Below are experts of layer 7 (counted from 0) of a mixture-of-experts language model. Rows are named router (the router's row for the expert), gate (a neuron's input weights, with its number), up (a neuron's input weights, with its number), down (a neuron's output weights, with its number) and show model dimensions 0-127. Each number is 128 + 32 x the weight over its row's rms, rounded and kept within 0 to 255. Numbers have three digits each.
Before each expert's rows: "gets" lists some tokens that make up at least twice as much of what it gets as of all text. This comes from a sample of Wikipedia text that the model never trained on. Tokens count by the router's weight.

# expert 12
gets: ",", ")", "ia", "ics", " States", " season"
router:118089148174191141130069110179123078162157167114168098090108098109067168127112093089155101156147060147164119111141158134113084139170124173122119101187157081119156191152168137113139120135115114097127185108088075090156149122108188100091161183159145141138142103156151094159146103139122099127134159170156148128133087106146116072145126140065116199131125139073103102139147178135169190163091
gate4:170120092118139130161105086105121146133142179161167153137186138091076145124152218125100106148114130138156082153183171151102084122111177161132085146083109199163140178105102062109166096144090093128118128131107117137138120113117141120167141168132105132131172092099198098066144159088193177112078111130140113097185138104140110141104069168151135171132079065098162162133095160158115134148115
up4:132103085078121171173105097110109134125127152192156168156174173067110164138112180102116132129150130110109116156154231147102088086120156166068105144093142176174156170147127139103161133128110103105148115115157135133182156100121147128165122138144105165116210125110159125120141173105141190096113135118091127118177137137140128164148104129154133184192090048111197157132087135169079106109099
down4:061129073196141132155119144071119085112185128092140139086159114105180186090117093178075133130105190091112120174125131117144122105171106116098169101142121153103152133089099146126129188090138119110113078113172104150092145167146092119098091079119102051100152142194135143146063195143107162152069151124122083102141135090137135071107155134132148094136152152165078110099082123116120146107156
gate5:148131087118209136133128173099122175159118119137138159052134094140101130167177127177136187145147145135132124033108132214082109141136114127126118121151156093181126133151114141144193182165146084118170110082167132137170147174111156099167055131129152175115130155059115119161141093079117145101100102127138149171093125138100099082061136126133091116137120131120100152138163090188123135173143
up5:078110192128093107153134067131108093082122127091124097187119154132174096110106159101136093117109102121122144217152118070171146122101158116129136126087097135077146141107130135123047075093104180160092129158082139156069128100127103162111160136139078084135142112185133132074122176146141097158117114115119134118199154142143160200191127108124150141099115123124140106094116167088125070056096
down5:131092155129175163156133097153149122148131198139116199096175072081129079182110166090121112172148161104127124132090088181087153166102091145148102121133143115128086111116130125117123123103124144149163128047100132118140107103148134104171128072140153159090142173057168104101134143107166152150070131210137100077077093115109115136127181172098151107141133170100131078141119057180157164155147
gate6:076120106157163106164124127127132209103110119138135111073169153173067111126135145155151151176129098178129085147110160183137016146107133126132131123103189176089124123139112146157153065112141153155133148143114139106121145132079107145159128142201058155159144139117078122158178174151169082161179078129175187153107125101143139103082101153080117139079128077140140141122136174149114145138122
up6:079141047120151113172162100154081180111103136098139149071206153187078099131122131158150154160108133159124079152097176172135035143128151096131107159101163134122089176157093145154136112095139166131125144121116137137053153166045106159145138129141115181196163116120138147133122154132127093159145061146152159184119130116128150101109115182068117130098157097130148175140110163128115144156127
down6:108103139123187151115131142070137091113119140136095146142120079133143104071170178165077139148172145110198130141106129141133126159163071123093174103162067129154116094077070195177116151128136111139163161168133151146092146082136086124089122131087139140128095090127123129167101121133158102151148113067081115126080121133064165162174098172169130131116077073069111111111153116119173111166048
gate7:124085144127152119103118142156104135098151134120128161103129133097066096100124205140101121168088140112142110124148136152090132134112138128169071158139151135108124132146170177140085082156128104139166137084137165142126146108130160172147135118115080079105084063058142153147233118148198074171055109160112132156163148132130055056118102092114082124130140148127100158122147078120130119212109
up7:136106139121168110079131128184100140079125136090113139115119145094078118099118188101089129174124149135169111130152109146127118139117100163190062144138161136092117118159179186118089090150132105137166156120148128163140169113121172169119119132106105088094078070098154143140206118122204100192069119153096147172190143130143083079101097116110102162154154157147063145126148076113111132206105
down7:108106121130089087140193146166112181111171108117176101108147113090096052134110125128159126088152110082139123163078100143115120135156173118122109142077132141110131027132117067123123127188098137059119111064152151130111141155054124218126150111101125128138113126119094177134153130101121133166128132077137197115162092150102063087096087073146147135189150090152135143105109099129110121102141
gate8:146113110155150142123132188178109096090134118126100148152132099133136120099134109135131146063160112155162163176141126164124151139141152233178111161151035102113132121093159087134224191193123132106103125092079117087142130085129175158133149118177120091127160084139128152134095149114127066129153179193089143104130101164112123148086122194137161116124126139147131134080114084149121124163072
up8:201132095152151136135123195163144087142083146138125162132106109146151146124142107104136139047153113146148171168180103157132110151216197204112106135143095097132124105122177093107208175209103106116108144142105109140131138110113167140126155138155094106137141098158149119128112158132147042098160153136108126148093103164117172190070119168121166107118117144144116156079159120149106116139059
down8:095094197088144098146078132122197123109179131112166108147189180125133135140091119144086139171142084119123160120171147113148055129142102084132145137108090152125175118084127153204106088134183173108102162149147104084122156140166132161123096124110130119133122124121115103079136114104110163094141185121215113141122130126115151126160076169110049090107133188170159119152143119155073153082191
gate9:155159093137116106148121094157097114151132142096138110128196126114173119156186109131115172214129136093087114097112120117108146138176103135137137134111147173147101119077111132125088147100194136123140136123110088132107152083199170138186100089182191117146169045125174170182022082084111102129109128174161098104124097138154105121177172082108108129089160133096094122138119136142143151117100
up9:095084147132180136108104101123140118121130109170103122159127153109123142130098141156112122067141149172158144129170156141117136138124137168130190114158128111098143150224152142129167115156107176113092125108120144121200137116112089133061141180048117117164104206121094073103165177141166121117127058132108100179133133171107126135071063206105158129195087182121116151119103083107149108131138
down9:124161151126098104103171155120161146089105183120136133162162120092156119171183104118116184084181179184092117128161087136099127160096165161092089160143152156168129158116076081100105119069149098081090144068116109119175099123194116107149111104201140181116110101125145120192132152169124136123149094124149116109089172100110195120119202145151134115127154102106110122105120143113150144226122
gate10:118139133130168140114175198142143127145122097109123139099143148181162109146147127093153129107105123159144177166022209144093145130133074125140142127122102109216107090145103129102043097102149175180118178075135142160184192146129109155129131153159124126130131104094143194118123091134105143099073179089182097082167123130109080143148154118128108125155128104111129068088143145156139118121169
up10:124114145116134169107178175155155109139155111109125148139158146162177116135152129109144120107129121188167165162056214137088139154157067145143166124107118101188112126153109141077064097117156186162088189072127155125164208105110129155134161142178135143142121112113152180148131079104116147079061189107171088100158104115133070132154147139149123133170121123101136061091135160158147144118157
down10:090158115098138113106070096126146044129067126155096106192123111103156203088137144179076152121195120143145110119105127166120131096201083174155068108153114122141145147174097124090097132106160173130132134150116133087109150113110078137070102171187099105150145108102135169096088140098197089070090176073066109121149140153102120122122154117109135106118100091148098144111116154163155103136134
gate11:174119089057157189105137137145158145203079180097128090114166127124116158171151141079177131165118111078123143111152144205130145142106143081098133174099206128140189134179096165120125154184132168109129136118092119158113156154181124145155144084089129134135178114066138089136137098108122049146162150147138118182071088126168148149127164167115118147135123143096115191119161110165143121141110
up11:173119108041152181125173135119168136200055199102131100124161104127126151192152163102171142143116105083114145122146149169164156138104135087103117190118184127152176125177124138125122130172119154112119119119121113156118150145156143146164155075109122122106164123049127105105146086103121050175174149177116147171074097127166155148173157160129095138138129140090102191155149090168117146143112
down11:143107175099094116172118074113160086103096104183139201119161122133117084168144140107143096087180118138100090069146134109155053155138107106118140090142116164119085115120161087072084089147149054137101119163095133108121089122128147118114130207141087163147115199146064130086115102109159151136076156105121132110130152067111118090155116089120133150111108174112130053161166156076093108108135
gate12:175126078100116112117105108160175111098100107112102171135159101105135121086132094195113156121158108203116122107187187145120109120124151176124131129162125134142103138191100087114160116106128085110081165124118206065062135132061181132120157158112096146165080123113144120144142160184117150141125166175128130148159146090195144112096125142119158148093121103100077149103113129180131142175225
up12:195107121096093141084085125152160139140119083107107124107192113141139128112060131159125125104193143200105117102139194113119041109150162179108094107124151151158105130167072080099118126110118151105153108140127143118091126095095183119162156132113114133188102108110171116179143193125146139115181141112141141144148131121180140154128151155094158145077120100097078168084107125207153093140205
down12:103114123185135149152126101070107093149108090215080109110069103125133126100140156150156127102115127134110140114117152145094041073212105119180145132123114130157152121114145120033098124085189125126170104126146147139106120117127092121129128115141162113138115147098066161061143114087101067152041153117134155143112138112161155162091140193173190141140102119128109174096127176132118151105134
gate13:167139158142133109112159174119084141127152089112080120100155170206070115069177121134143120116128090125114151117159158143152155149169166089077117151136127115207157153117140136143161094172186155172118147173152167110124091132175150135190101183105121094096093120145103096177099067085126126153102154173098156077118082084100144083068114130118106144159165087120106106064108141075128151105109
up13:176126137176114139084138117169093143122148107108087148160124175172072125063173095119120134138144069122120160100163145102119123129182126082090156139165110134158201135095131110105141075155173146153113136174144164107163105144152155123188124154105128129118066092156105054170111077096080161118139157158108132074076037101127136087072083126103135154143132114115117081094136172089150160089116
down13:109174132110145107091103111071168105120135151095193117140133128142162079090146178120163170141199159088184181157136106093138141128089093168102098135118196150177097120184174138126091105179103162092206150142156089106110096115152080117106109186161106135129096129146150096126094110118143169098149188059101146163098116181141116115171131089118128092110124163089117071170141155103099135117133
gate14:168093038166175121124133096081116120130193129132102135136087136113120139109111160125165136111084109119139111170198197070128121169145099055101114175123141156177059093191141097122133115183128128125158122154129144113037162137080071113156133155144108082143169115133147102145096147155093067150094102090125131123141133187140107138123108122113102155114139126077140169100165167087164138154157
up14:101161126102059112173113108153065115166101166113133132165146089124159175136164146128126178173158140100065171068106077146090135136134136148105119139111176129092200121080108174136113166070090133102118118138132132125204118130197121065104114095103139167081097168071118131121139089085142149130154115093125113087137181108123152195139137175103139159136091193135083138174134102146117103157111
down14:105111103134111149131172099018130141118180174155120105054166057171126150135132140140211111108132099122135090105055177188099093128092123119135092146145108097090164119092062114118084211093139079151146163136134109171130107167133093112159123118144099187113069150100141136125145106106116141133113099113089150129160146107087167117147093118140120143143171176103108132130101095089172109144156
gate15:076079098140202121173098190152061104117035132129139143112102106174100153110127110164125152088135122195158153144126099151116095116165158195145097144150083055158117164130116063122135170079108157088196116117147094138171136101131118194126127127133136167162131080162090090125173162130143157113122110099134136131128166152176118129154138142120138134061121115102160159082100072160144099146125
up15:061086119155188112168131161115102158124042113136138128131094116144125159108132118144140138142106109130141142133132075215082120099140172169097113136129128041142124171172113105120141202097122127108178140149117140113134160112142081228150124138075152154131104129194131112120114161128182115110101113121140116095145155180152138180133129149083106120053130113132152203055113126088130088120126
down15:062117050163132113141064114139183118130138161098113139161173121190140185115135110147149118024133141128137083132053119136121070100122134154130167091132097113102173115077122138023134155128170105178139130189128133158159131113138097158152092172109136098147135079149091130157132123088127124135157116116124147101093192151166106134120111129144139122127094087096084169113155125126064140104179
gate16:167112165109133173159092149142104108165113141102117112151092117137119100115114112166144176134130114137114082110114126173115160107100083132145072100121127149171127115116194133145121116118202115108160120157135129059119174066099177177119110133163140102131149113134118113103120135083117017155116176212178132126173145084137153143147154178120096127131150090096085156076096105213115163116057
up16:115169110170120119108157113104163157057135095119120163081101116134186176147129162110159115116118144133195142153166133091131108126140183126130119169108109112095158146122080153134141142165069126165093133128149152184149100153163064138118175110065117104166093156129137161112152149136104193133123089050112111160061147147106106114115124111163146101150144144172182134199139104040163055149165
down16:147126122115138155153166123117127089153122132140111163099126083086123127128140151086118166155112099081169137092111086103173137171119142098103153130151165186153114109137086055151117125156131115034103141111172108123160166136153172182078163210183125109143156131095183017125143122059113137179145124145161077118163081117099108108177133096142133133159171089141128104102096144121088097145097
gate17:116109107158144162102118172119091115084149126117129123186129095095097065182105137106214131158171121121152119121117084160118118127112133134139165168161129076134199055137096119115170060098207098123079169110090153148176096172133156173158134181119118132146169153080180122120091105099108057116115157123072116110113102118111122132082180145118176125086139118154121111091136112147068114112091
up17:141188136150110067124139084143159138145133109144096134074135158125162245093170111169079140083103135130139155129148179088126143138161135137171107124079117154124078157108130138137127171150090176127168091170128078102068163118125088077099087094118158095115090092186091155133154166147148165157134164161170134173144148119168137109127077141094130131158107179108117140174114105075197156143142
down17:087075131101135142161127147150141142105088035085164157139098180089122126117139145182136182138072129142114137146103144147133138152122115173075105092111113165125107184095156168152140128198100178147160078039148072119124113110120168090095157123117109165120131157082156128145115145150173092115126184181157159115128079117149134154158116132145166122126142128131142175162056141118188199150173
gate18:069145096157157143129150164101179118178112152152166161099156169205181107159172109172201118103124114126140169127128091125085101103148153161141108103076101161151090101149136146122109146100117165129114082141127156067066097155171137123143095092088077139086088160173110124184139156168100086135154122066108123159128089183117133130072096108118163119093145089103110136059113124097155083100092
up18:069157092149151123122133159112175113164129151156161148104135163195195112138174093155196119105131116142113170112143070135103114108156129169141129073066119133123111125151131169104109154103123181127101091134146140086061086159157137113113124100118070152091092145152107103222113113193078089126170135062107116144114087184134146115093059118116163128110131105119098120078116116105173101092081
down18:080133176143111094075162108100167135134155118156055121148125155100083178065136124123094119122153116133085078149186123089140077140113124099139104116120153085092137156120114145074118110173087172100209111089087124139103141157106108096141137151111191085179142131134137166077157126113124084119152113022140167165091190104154109217114100149123134142099092112159113137154137122131098111144160
gate19:177133138142173161115143110166147145138179101126153117146132075094099113145185119115158169104159129110087167101133128153111118109145133182149087114166117134112112074118204108126199175145171121111159106133086158087102138138104149100173132112159112163119064125128162131127142094054097113151116153118143109066129119100113181170168165112064137128151098090087083102198185193203151143114160
up19:145094055094087208208092126087103131138133141128042127110155176087120200101112185117164182190094178130154150125179145123089111192158121136150117187119187158131148114145091130121099135092096090122127128167149116097122150155128135133085130164153159128125118148063040117115130142175139179111140145120094132135170137138139084153117084139121129160121130149145130126144136100138181121115080
down19:108185116145097123091179166114077168150146154163143132101108129112106138106112148160145095137195158130117158166110142105084106140158108142173161112155132136125140180134095128072152103113109134107140095182104130068145140119133124144160038063124165097115154167140105181113086172202118106052089094123124132153145076082135170160125163096191121151119110169131144102105111190081082136077172
gate20:158093126120186127091121171152108145116133100171093059195141133158081121140146137084183111077162159130169173141110092140186154128109120120166095123200085080097126125195070085121170149141167148124140061143168098153135118185141153121196088131133139133154184122151109095110096126113164126152149113074152152169062102184133155129084117149126150102089118125111165157115120122110120145184170
up20:111182178174066172181117111135149111092139184131167194094103167111173133118140146156102156153082118106056098127149141101096119131147109132130186137100126134143152127085162170133094100112094120120081175136130178088126165075122136119058151107133126113105079185143185141140182121148129133112122158140075076094184199080119103157150140131150109155172161132154088105143126142091138116071073
down20:050071083138115160063129105116084087132111084145144106121101145182163168066111111155122110140149099144182152124123170137085141135112151116157188127126094071080150102113098112240154168115133130103136127167123128131091099127117162114101141164079134075145147121142094118157141200116136132086113108126097115115087116107075128130064164183175087108104092135186147175146124093098125094113156
gate21:154057182153192155150129127154175118200160176107124138113090046096074145116103139116111144104118069118148135090131144128105100131150138148137129122079075114094109161149076110116162122168069178127097040074157121107138120117148156148152151139124112143152067091137083118168137138078132146125156132131137191130155152149140126124139108150137133153164044119083075129083140164160071121082107
up21:118115102087128075112154104137168182186202125122112109113099125142115130106158170132053148169140081156191171090129181142085140116096141086110086114036139140106095167120159119138110115167105152115072083072139140155102152083108148140150119131112137191065103071090132162139060132178186159158108133148149171107147112143128081157117152071145139119130087107112136102125147145108117161126086
down21:125128146137120150170123159156233141202093220110109156170151113118084150172071071046111063115166114104138121138130111071144082169170164172089145119099099169066137126086112123124105069152146133123085105124089130161162126099122134101124119143104141158207061148114130120140136124131146106123157125101157145163146137133126140110174081113093162150185128100125118152157133151147108128148105
gate22:113146097154118081150125123096122104091149126156185102124161104167169140108166128162132115157141175132089148115109099123128097135153104130137162098136143164165134104098178168110120194110098176148161125086131161126076082102117096162134057126083115129129130136159188134212163183179208063098192106158107172101125123142147145099036117092119087128136097118131134106122126144188135132059110
up22:079139064128106110154152164089082125143160136161107166133150088146179113134125103136144147140134067109086193075162173149119109100118069084152155085113120111170079110106152185109128145161101158121177107081135151073065111077135114122156140076164163067099083130144135157174122055170140045126116124169089182122095129145128100167123116075100121129106135153166160121143099080127131140116136
down22:090108092167123110150106186133135136117120157122109128170105094136162151099117164109125153166093086132125112172121179088106071082127126090112174115153134110141125135073133150118183098098114195088159092076116187119118103142104183131102150118081112157117163155135067168171147141130128074163147149150155202153166151120111161098112166135106119203131066118185148135145153134113152113026075
gate23:117083126148157154132139155130095120116172096122139088112197112109112137092152121144131130132129087186208169100112159135124148121132131157122153144145162113126169129157120142121139155142193154103135155087125124130120141139115105074121032117133080094135156073115073239147143094058110140140094119129106079052101139148103087125160226111131108161145105114110152100103153094117107130072183
up23:112182167124115111073103070099188157141120087146115199145084166184101119142090124125150108115140152102115101150186124133117136157092120084114159116109111142147105108106171097136130119108134083164148112158098131120152096098128110164163185125097136175121080163148132026126140179220155153114140114107119206166156123150169126181088063151155117075084148123162107128168129176121139110145108
down23:155107138080115175168103148097177183196148105134115118092135188114087066188127109094136143126110151084084130124156158129153157167114083164093113129131178114156213131152141119116142138094129109120133165097097123088146148130167163053186169144086200174124139153158092049133142110169124119136150132154172063107091090143136109133186166170128136156159148125154128157124098124137071142149146
gate24:086095141130146104105120152105144121158153094074156070086218155143146121134147150154145118158163080104111120055090137154118096131145130101063077157148107103156127170168160131139130119168169143088101156142106104171154168097166134125106139164191138085145118082107101130218067171140112115173137110172157115178139062158098071131099129106156091118135130151085117106088122078118143088108082
up24:148167126095116165156144098143141138086088157165135199157049109121148119089122125101130131130080160140146168186172094119145167121103141162191152125100158129086112091086075144131114154110103105156146102100151170078092085134103099145134106088059118149111158150154139145092194081093142139090111150085080131075097233100146156125160130135112156139144108110172166146152140182117099169159164
down24:101119096131178162096110128147054086123180087106175094115174153122127084045114122136176174109151180154182137098081135152147076104106129122130049121136115102164131130088137104172178174125138138117126120166125121115119114134142139118105057107119158074153171094135107117127112143117091137137124090071156106119117131193121105063115120084143159098192150146146059148129122168161121096054097
gate25:091128113108121117196131078126130113107094115089177220090166123138134087042182119158105084115146086121132120159073107109071085101107123065122123153099152070134055157144098136167093093142146136136107071080119137089096148098094111154130139142164087157085137099118204130162080116138120113134111106190132138134154114112122101071182139086140127096100113153111133128148154151134156132160190
up25:127139102143140136060112155152124152151176123166089085184116158147145214204077110106134169092135164134088119108139150130192176149145121134128134100185116150127180124097178124112147157141163098134194215180160092173181107164167119165148131098120178091124143139101069085125120158116146151162146139068112154101093112120141182152103131177078136128137145097144123136108092122137086117106089
down25:082158114111105147111141120107108157118190101144143157175125096189144173159137134147105162151122097108126124122117152108091134143121158135134122089112145095125127061163156125148164089110096146120148093128181157065128163068163091105098131162115089096149128136150187223136153154187134186157124081096113157103115178107136109095112041140136053086088120126149174146175131192090143107134183
gate26:127127214142153084095128082098187129117187128090100132075108111164076123112129111109159111153119181176120141068156145140075093109149083144167098154121097142120120073115143147133159178116148137100067154093188152076145157102120140081097141105080135030114173094162110102117120159111090126114137161123113060132157166142084095118085133138116127116155174155112102135172164069154142163102127
up26:124118194122165058121127103082173141124187109078112134083130125173071125103123111100135131166110201175120136063140180146079097122138094113163101174100115150137100081116145150122154162129160126133089168098168154091134164097109110076092127102091097041111160093159103102115116120080096113111146152148121071140158162131097105095094127124115131094133197164129096149162162082174133176081111
down26:185127143128140038122067118127144132084178189073167096135117131179144143127158077084022140143132120161106121113112111129147122159175089144123164114146127159152151112119179153152152144107118138141154153106107106139145124155129137115204100133141132158079182153191109077136164168116139134075137137153156083151103163106149147195132161131109134132128132125101080186183164190146143101069120
gate27:114089141139170125165091125105091143103088107100163140138156090139061160154162211169135112153173108164133101069098180117124104122128153173155171150132112153161103159196121082129167102114073131089151169129175129164149159141065113140125170142111108143175133139137085107065187147102146160131118074158166154157123119179165072095103113184104125149102140155104141163123167104136113120202172
up27:128155104092069071163157125174201144128107155103118169136084078126184128164092097102141096073128070105157117149125135123109125141130103108104115161165107162059138168041165098107122073128140151126094144148092108080217120105180131170121206103131109144135081124137160127129132125163093117125152221183122108121132121129144139130161122130147137137209136122115106085132110150110137178117144
down27:094156106168105149117131097126135105099151050138146101113081172111124134019082128108119119128182109131177176168137207129134122164087142146142142116131128104147135088175081185188108209173147122133116158136090146145146097079113101135167092135173147114114192108118124132129097165094159083170126142128117111117127141105103166121129100123100177159089069102137155158113074145131069122075157
gate28:079094120127178107139070073166103238127095130172148092083152082146064108132096130119103113157085133145159151116151100169095062135128134183100137190125142164082154143162150132120203118132093124138139139111096141134082128135108159133127084127061122057134110162190102152136184158135143156118123125189141138120134097136124099167156098106141143170109137092088079175148137189120144122128126
up28:125135114165108108127153174151136102127121165174150134110172151117149134179144090158112163095097108151129169154175117100106121137199122179123152175170090112133100170139057144118111146101103207068114054120140137090079117074187084125154162058138093139106078135142176107125076111111169175112094171149104065153118151128192134094101104178128169141124086091119132096143092136090124125104130
down28:107068118156107111134132131143106138130139105073146066125113088176141146117131102140104134078089084099181163103120168145167116128192140174151114173136088133108082079115136135151157169103158170188166162152098141157108112123085099094116116162120159114138158072143038114211055129160201140135131068100129155179118164148138076095164161198136154125109080142124139124150116146127114120123128
gate29:134056148110084187102139127098146126156152140091176168077126112154133130189118163145089118096163119145159102066100132191088209175137133124093139085149166051169116121123153144136121154143142163153123148135087093146140140082127108090138117105118114096112085090086164101168186100182150067100130083143124149115159073150137160190148137175139097090105077113119076108089138177133106139128117
up29:127071179170070137115142151110139129164160132129159127069116112139123122169098114144075166097152105179155070053141142184118198171132125109100117116148160070151129135139153155142142132132152176140065132135083092110169131097131123083098098139083103117087079101153146138169193088171143112095124106131132123093107126124135197175135131156114151118131058158141026114108126145147091178136097
down29:164129108121131105156149107139189090092113164152118137151151120151107149111121140087141133107161168064153134100206123115186107123147079161093152166133071106098144137200141103074110126149163164066051108146094109189150117125137145110119195151190149144202125124142125105131109099103119153088135138159115122188156166121057156106154099151080171086126169127089161153077151134098133096142167
gate30:196158114130101166080094163131138107192136143154179130105122130131133116145135123120162127190147124083073108119085139155123081086185119103135126175166113100144118115122105131142127134068174109107101127112122136089095142079157100091100086116090166206117124120155178154187074059113165157100096125186116144145063047168136098116166055140116131124085110128116073143128107138176129161143118
up30:134176074111143087078077149063161148180113156147168152082094123144129092156174094126106170198115136086054148103081127172103111135132099079148116158143092079157128098158138088128123116085164125133108112066123163105118140109090133106146086108108118180045127163139133140170062075107134096116138123114114143114092103170138086165170119140151124121036102119146099158123100149161096159136104
down30:121082145124102149095185101126164157163089170138159132138088150146114167066105166199149054115111092120163103101102139172159179242116104142145169105148133146112114151134105128199087182118173076103107088178102161111145141122118095123118159081110107111159083099165104120124139181134117109072097120103075181163097150086161074144084157121112138127105112118134112137109166145116159112135145
gate31:097069148099136152139094112156178152122123123091140093115138128146156157159113100147130066103208079123119132082130147122096155141133161143091094136137135107167137136133105165102123095121150173066095143108167098112174155102154117138158026063180104145103109086113122135170139052151099156198180133156062115125082123111138117157142135077178136113119158058111138096132138125213137119126108
up31:135097141163106125144127122082084199120123164118126103147088098134144119136160149078126131082174137087129119098155154106131139170094100136071136155108146127127127155175156161122134058122152132137081130102080129115145114147120092050126216133119110126137195129086099124116069118144206075130118124116143157175129153152130201110086087120078120125160041124190068154081136126105183111127144
down31:124097118124123142158150106094167078132124184120160103151194160149127141144065098145099219137175115117068127043139101139157127146122121097141104127098140135132151128100115129173060128133117131088107130188089124123084036101110153207115162132109134067178136134133122135112153097184134162156078159188096088184120162101099104123154150170082105131185141152106123140140125099130153123100146
gate32:140105116114116142163148163157141092132120170110036118165165085157088128162148122140194132111137100092097164086124092118120087100125169129126116108164172132082086091155099054129194175127079134136105145124191106092167131118114116098188133107155164125185094168089100124097111110157178159110168150113116124144128121183151167098091093159081151140129101200106125131187134140197125167153162
up32:118118062115125093144135180107170109131187093102066125137200102178098142162100105133114171150079058096136158064154127114077125115104190195122108096100198136142142115120143124132097139162133194130127140123152106099160135161111104097167140141117172135183132172073095093112093162134131186104155158109150131078150078156167121122109148139114136098180102140108139107191136157137124184116073
down32:144136083146113167095134087097128144120130118124143164087119136093161211131137171160064114102168142116174143130083122136134068124216078143115113136194105138115106148125143182025121125134100071120139124088108130176095121138155130173160071081134068137144138091193108154123115215118172095072128160125130109149120110086106111158121075093159160136163150119104125115106149140106108115101129
gate33:078171067100134173098126100137129146117060111175177103109168179190160119130126107118255099136076155096121114129143124124147121076097140080081154141149134107066093199127127157151107138161099153117140057124091129105102141170122143108161119111108162122100188158108161108144120144170128166120087128114055118134134147133108101102138067096113116139158117150118127125180087147134098133100089
up33:090163062116145154117122119132116135115049129176174102123158174174165142146116117108255111130070165096107117130149133117143107085107145070102160154151148120081093180144120163132103136177084147113144070144078137102082143185102130108144129098117161107113161182111159108145128130165126160119095149100063131141132155113107088098147059100103119135147109160103129136170099173135125146110091
down33:139169113113095156128062104136125132144076116135136129181126133141094147154107117161080134165157162101158104064102142104089142115142140130099182131118097084079099150150101158124139160098143121085074153131131099133182090126068045184150129130100107140059166135140071125146070144181132106127082121087102121112111092084144155114125053103112118104133166184139104072161093157095116218135103
gate34:155135127085113098109164093157122089124126162093173137091187111081086129136130188142225141107171111094159144093068124164159090095145139182104174103099134133096176125104125064150122089154131123138137165129124131129100105133080157204117103128088183149141137117154160130141171162132194148160138187162151152139152125155154111131138125192082151136114169166068143091156138104140108174163190
up34:116111119168138175097058131114136120108101137142107130188065151118150085109101112151050115162108145164148092193193109094125150150099095119145110132172094136144109135130096130119134097043065175108086093118197133068120169116195148146121159173155131103114108114113100096110115113168077125068122109105088079083119117111108134100094139096168149123139096095174096104114046130090130125114121
down34:197098097090108119135108091093140128183130135084165070118174134082125162158142128056180101134139100098124163125171155195106110185144148086112085092106141151138117190115143132095160193165149168114168114082156159134129094130047168195108137136155169142073157125143111137126151115108145111129171197107174114193096131142155165134186145149112105151128130127081123120116150146135177131168155
gate35:159108145137179162123066148119071155127106132180106084099150113140092145165087190237185128145124157078140118081173200132117082150105199086083127079162140112116137157160182136136137096090095135124121152140163136140147127124133092163193046123120168156104092133125162116075153157111178133129071105149122134113097134150112119097162127149147128167114073127107113145099136121174137093131110
up35:092155107104074097119201109147179117124155112078147173157105140106172104103148062028068123090119113173118121171076075143125161091142045165162112192101106128141119107099086113127119160173167106128131090106101097126093124129127152099062200139148089108149134136131108150167095100154070121151184167117142133131163104130140141143116129121092132096152165130158143135169118115076112176122144
down35:143055160112112143181064210166070127104105156120136052182107133106131147111140146155120140199100107105131147149108175131137099141076169116131148111094155117125116099170079137179145088174130145125126130102133113116139140096056122104175093125163168097116119052170106111132157117134137100075087183142144082118139155194110104128127126152122145126165137091202146168129121176182152145099158
gate36:160114096114139123152152064153147085158090142136118083137163117112196064095137092142164177066137126147085177113169140189094107163121163148051121108118090138111169099119083152126160153153183113129143131144116110104126140105105141149167130132149126122116121120190095105192147155160158156126119048105118107147107111109129152149106085164080144145042060146121089128125112081179145050132121
up36:108126152111095128131137080162145086113076112101137116137167163147154068143139111089182135132144043128140171115116174195036133125096206100065145154178123103167139118098124160143087107098170133152109082132098130126114098150156161160170153151098152108166143105133137113172173151140119142132070104093182136112190080113082125152103066102112124141139127188099161118106082126145135082101163
down36:131068109150151085087062099082161133128091140134101117097099079147075165103134149173147149116147124180140086089105139133150087060118096115115122165132061126155123113062154128124074124179145106169062090166099090102145116123091111118109153143130145138159120087166116143150072185160166150156062140109077171109120108127114114106166183097104130087089124142150113177180167127069143074141122
gate37:086134151128108108132149192106146097132116134044147067146105107153107113167171119115148133146121119070099128058120083100086105155138121113139056151146148125096176115119115195161101146108131155212121085093133147144174150181176186146175086147182073111120094110114057116128086133114151075115167142097106095125124180087094067143152117169126072144141100150132122124153138108129156115164146
up37:097126120141099158126159204110094094106108126094194080135108112129106118214151165102165146134118121071115131065125106098116096129145144109119041141157136147072164108119092178153101193114133138190128075139128165137130164149202157126205094137200100126129104124103086100152066131128169093127179139096099096102126164116105071129152108134118076138136066127124108133159132117139143119127138
down37:130106155123142167088145111110087102130103147188023120114126113097113066146061111193171146111123147166085115186127143099132161176061110126138152126089146161107108149136116082166136107142108043107131149085120119136102145112131140124115174084088094137113130096131148064086173138132093126111153082161161185124090133148186171063113113135075121168115131150106102157132135124089080143178152
gate38:133092177100055113094190153135146155165129149142125129166182107129087101155103164105147146148187118144110086148098089108090159071145134230094180073115182151198166092128153148130119098112141133122156142092079090099128122085151185143111103125110144168162081126168177092134150140128146172145131151165143102109098134120111125146153101182060133165134116140102151123151133075176117163179155
up38:114050169123045126107162100126107139181161157141121133192141163148125168110096102171155107146113118118159113086075130106084151063126152096094186083055142136191150119096119141116154066102160094175129136157101135132129162170133172069128114152102062133166088115117132155116135182092084093119092109103121098118173136124105154170084142123113114159127160109130174128112157142141083132179189
down38:147152125165187104137108122132154102073107150113150203112144077104148118138137093112164125113193151178137067112122050154126124103138151183138154159090059134152166137096122153183091122105111125128154162137101152140133147101085140148109060112079152147086156114117147160155115093129136162085119087132133095189074126147143127104083145145126128093162136039074098108090142114104201168137069
gate39:136153196183174101131090158133124148139121107152118139189085109145105052202110136144150175123168085093159094119154067122116138165202137152124147210141134122108099099087195170111128127132125136119114075122156099121126152050168103108086168081110157139110115169163156080093103166090151138112105081138150160111136182086154097152099128112110150102131124164137093122185182135123130101111112
up39:099199171079105097132150131132146139124131115090135177150129128202135008131055116164106108146052090171125090116137085138123160128106132129137120131127117068118142151142192171135113103164146099197119112111086177161127158070145151130140149097111104134195130087124154097080114199132115124130088068157130170080105174122135155122089167133154114147139140145156150122148112109098136085120133
down39:144155153131160129221162132133107165059171131190152121123104154153141113120152114130156154134053111137103095119158047135116232083099133167101156150105142116147118109131151145126089130191179100185121147135121146151063101113110104168070119159120122178185145127102151093141125112064114120115063127102134158157179151075154128140123196123168153086155109146143144116113128131150156115096127